Experts of a small language model: 2 picks a token, 646M tokens.
Below are experts of layer 4 (counted from 0) of a mixture-of-experts language model. Rows are named router (the router's row for the expert), gate (a neuron's input weights, with its number), up (a neuron's input weights, with its number) and show model dimensions 0-95. Each number is 50 + 10 x the weight over its row's rms, rounded and kept within 0 to 99.
Before each expert's rows: a language model's description of what the expert responds to. This comes from a sample of Wikipedia text that the model never trained on.

# expert 19
Description: Date components. Month names, the comma or space after the day, and age in dates, especially in office ranges and release tables: January 3, 1999.
router:58 54 42 58 53 56 44 35 46 68 52 36 56 51 53 41 54 59 44 50 57 49 40 41 45 49 57 55 43 38 34 49 40 43 66 47 36 45 48 55 55 51 42 51 66 50 51 41 63 39 53 70 31 66 54 53 53 65 47 52 60 62 53 40 64 44 57 78 67 39 44 42 40 51 43 70 46 49 43 50 49 45 43 36 65 60 40 39 57 56 44 31 25 38 45 36
gate1:49 59 51 36 50 43 34 44 70 41 55 42 29 66 49 38 67 60 50 62 59 43 38 45 38 40 53 55 62 63 37 48 52 42 44 49 48 56 43 52 59 53 46 61 49 58 41 66 35 41 72 55 57 51 56 43 43 50 51 40 58 47 31 36 48 61 77 48 58 45 44 56 56 43 65 45 45 57 49 57 63 46 62 54 57 42 64 21 50 63 48 54 44 53 48 63
up1:48 46 45 52 68 70 63 61 40 54 60 52 53 67 36 49 43 35 48 48 47 56 62 53 43 37 51 55 46 48 55 51 35 59 30 45 64 57 60 47 39 52 71 56 51 69 50 31 45 48 48 50 42 54 47 51 52 43 49 67 53 50 54 65 36 32 48 52 44 54 45 59 44 43 31 38 55 35 55 64 43 62 23 56 46 45 56 55 58 31 46 35 63 42 46 37

# expert 6
Description: Clause connectives. Conjunctions and relative words opening a subordinate clause after a comma or main clause, e.g. which, whom, because, although, that.
router:28 29 22 72 52 35 76 47 53 36 48 50 63 49 48 52 47 56 75 61 62 49 53 49 53 67 51 44 48 51 53 44 56 40 48 66 47 58 47 53 45 53 43 46 50 37 44 68 65 43 49 53 63 47 56 55 52 55 42 46 49 51 63 37 42 38 53 52 35 56 54 64 53 58 61 50 42 38 60 47 44 52 35 34 39 58 39 48 51 55 42 51 61 42 51 68
gate1:46 56 53 45 44 36 70 59 55 41 49 47 43 50 37 48 65 34 66 49 49 58 56 50 44 47 56 34 43 50 59 32 38 51 27 53 63 55 42 51 54 65 50 55 44 45 53 46 53 52 36 28 62 48 52 60 44 48 79 38 43 50 63 47 53 46 41 60 57 62 51 53 45 80 46 49 39 43 38 47 42 46 47 28 39 49 54 54 33 53 70 48 41 49 44 38
up1:50 61 45 47 73 65 47 40 44 57 32 39 52 53 65 57 35 47 42 64 55 33 45 50 42 53 61 37 60 66 51 54 51 38 24 59 65 53 56 36 58 54 49 55 23 60 49 33 29 54 43 40 35 43 51 53 57 50 58 50 63 72 61 50 56 47 51 61 59 56 49 36 43 41 52 58 41 43 49 45 44 36 54 35 55 60 58 50 43 65 56 46 53 51 53 53

# expert 22
Description: Name-internal word pieces. Middle pieces of split proper names, mostly after an initial capital, such as Parvati, Mancunian, Cinco, Kavala.
router:40 38 70 68 47 55 53 46 38 39 35 39 48 62 51 50 63 60 38 65 42 51 48 53 47 52 60 46 62 64 52 36 41 47 31 66 38 46 38 41 56 38 47 47 52 61 47 45 25 49 59 31 44 61 56 53 45 50 55 60 55 68 59 44 50 55 42 62 57 42 33 65 68 54 68 44 60 57 39 68 57 47 52 38 54 47 47 51 51 50 40 68 49 39 57 44
gate1:60 47 39 50 53 56 39 48 61 44 40 51 44 60 52 46 29 52 53 54 39 59 42 57 35 59 39 46 56 59 68 41 62 46 57 63 67 44 66 39 37 50 39 43 21 47 49 55 64 57 54 51 55 58 46 47 44 63 65 52 64 45 37 42 62 42 62 45 56 48 49 69 45 64 56 62 50 56 40 50 40 50 40 60 41 32 40 32 68 50 41 58 51 42 69 36
up1:57 36 38 43 46 43 55 30 41 49 66 35 69 45 50 37 45 58 48 33 43 57 49 46 50 78 38 51 42 40 34 43 51 69 39 56 49 57 63 54 54 51 69 51 48 33 53 53 45 51 34 51 62 27 59 44 51 52 55 69 39 50 65 55 53 37 59 50 51 57 43 60 47 39 60 54 31 39 58 59 31 55 59 46 41 58 50 60 40 46 54 49 57 42 57 44

# expert 32
Description: Copula after subject. Linking verbs is, was, are, were after an article's subject, especially in opening definitions, plus also, commonly, currently.
router:62 34 39 64 51 41 50 45 55 50 59 73 38 55 52 40 38 58 55 48 57 69 30 54 67 51 58 27 52 40 49 52 59 54 54 37 43 40 70 60 40 28 54 53 54 63 52 53 66 55 54 42 47 54 47 50 48 46 42 50 49 34 39 68 41 52 40 56 50 53 64 53 33 36 34 46 37 45 65 39 53 58 39 48 30 61 40 54 41 57 53 45 58 61 47 55
gate0:38 42 35 46 62 59 48 58 72 54 43 44 46 49 54 43 37 35 18 44 61 62 50 42 43 44 47 40 48 37 56 63 53 40 53 41 34 64 51 52 49 44 58 45 58 61 50 57 42 65 46 49 57 41 67 45 63 46 37 49 54 61 48 67 40 52 37 61 44 57 50 52 46 66 41 38 56 43 52 68 66 52 53 75 48 45 29 65 43 46 52 59 54 38 49 51
up0:49 30 41 52 51 54 44 53 47 51 45 52 56 41 44 51 42 48 56 29 55 66 55 29 52 51 62 57 66 53 61 30 27 53 51 49 54 37 35 51 43 51 18 52 42 55 55 56 56 34 51 41 54 47 40 51 52 51 20 26 57 62 50 50 56 58 48 42 51 54 62 61 49 56 44 44 54 56 54 44 54 54 43 62 37 43 52 64 60 53 61 56 60 70 47 62

# expert 34
Description: Auxiliaries and pronouns. Subject pronouns, auxiliaries and adverbs at the start of a predicate in narrative prose, e.g. he, had, was, never, already.
router:49 27 53 55 55 39 52 49 54 52 49 66 38 51 33 39 56 35 64 70 49 77 24 42 60 52 47 55 60 55 64 39 49 35 61 45 71 48 50 45 63 40 55 38 49 46 57 60 59 53 56 40 59 47 54 48 47 33 34 37 54 47 47 49 49 71 46 68 42 43 53 59 47 47 56 48 44 49 58 42 57 62 42 49 38 53 38 49 40 44 57 58 65 63 60 58
gate1:36 57 36 34 57 38 59 57 70 43 52 39 55 65 44 57 51 48 61 52 46 44 57 55 55 58 50 58 45 57 42 41 45 38 46 60 70 48 59 46 50 73 45 40 40 50 54 55 39 34 23 46 52 57 40 52 49 55 53 47 42 60 35 58 48 39 49 54 36 51 51 34 65 73 48 59 38 62 50 25 49 38 42 44 57 39 48 70 49 48 44 43 40 64 59 55
up1:41 43 66 55 53 47 43 69 59 55 51 60 52 53 43 44 44 33 60 54 47 46 45 55 46 53 37 50 54 47 31 41 43 46 51 46 29 56 50 65 53 53 52 57 70 67 52 44 58 54 54 54 50 48 38 41 54 56 56 46 69 67 67 68 56 60 53 45 58 60 42 33 38 44 55 27 52 29 45 53 42 42 52 64 47 56 48 56 24 54 45 66 55 34 69 43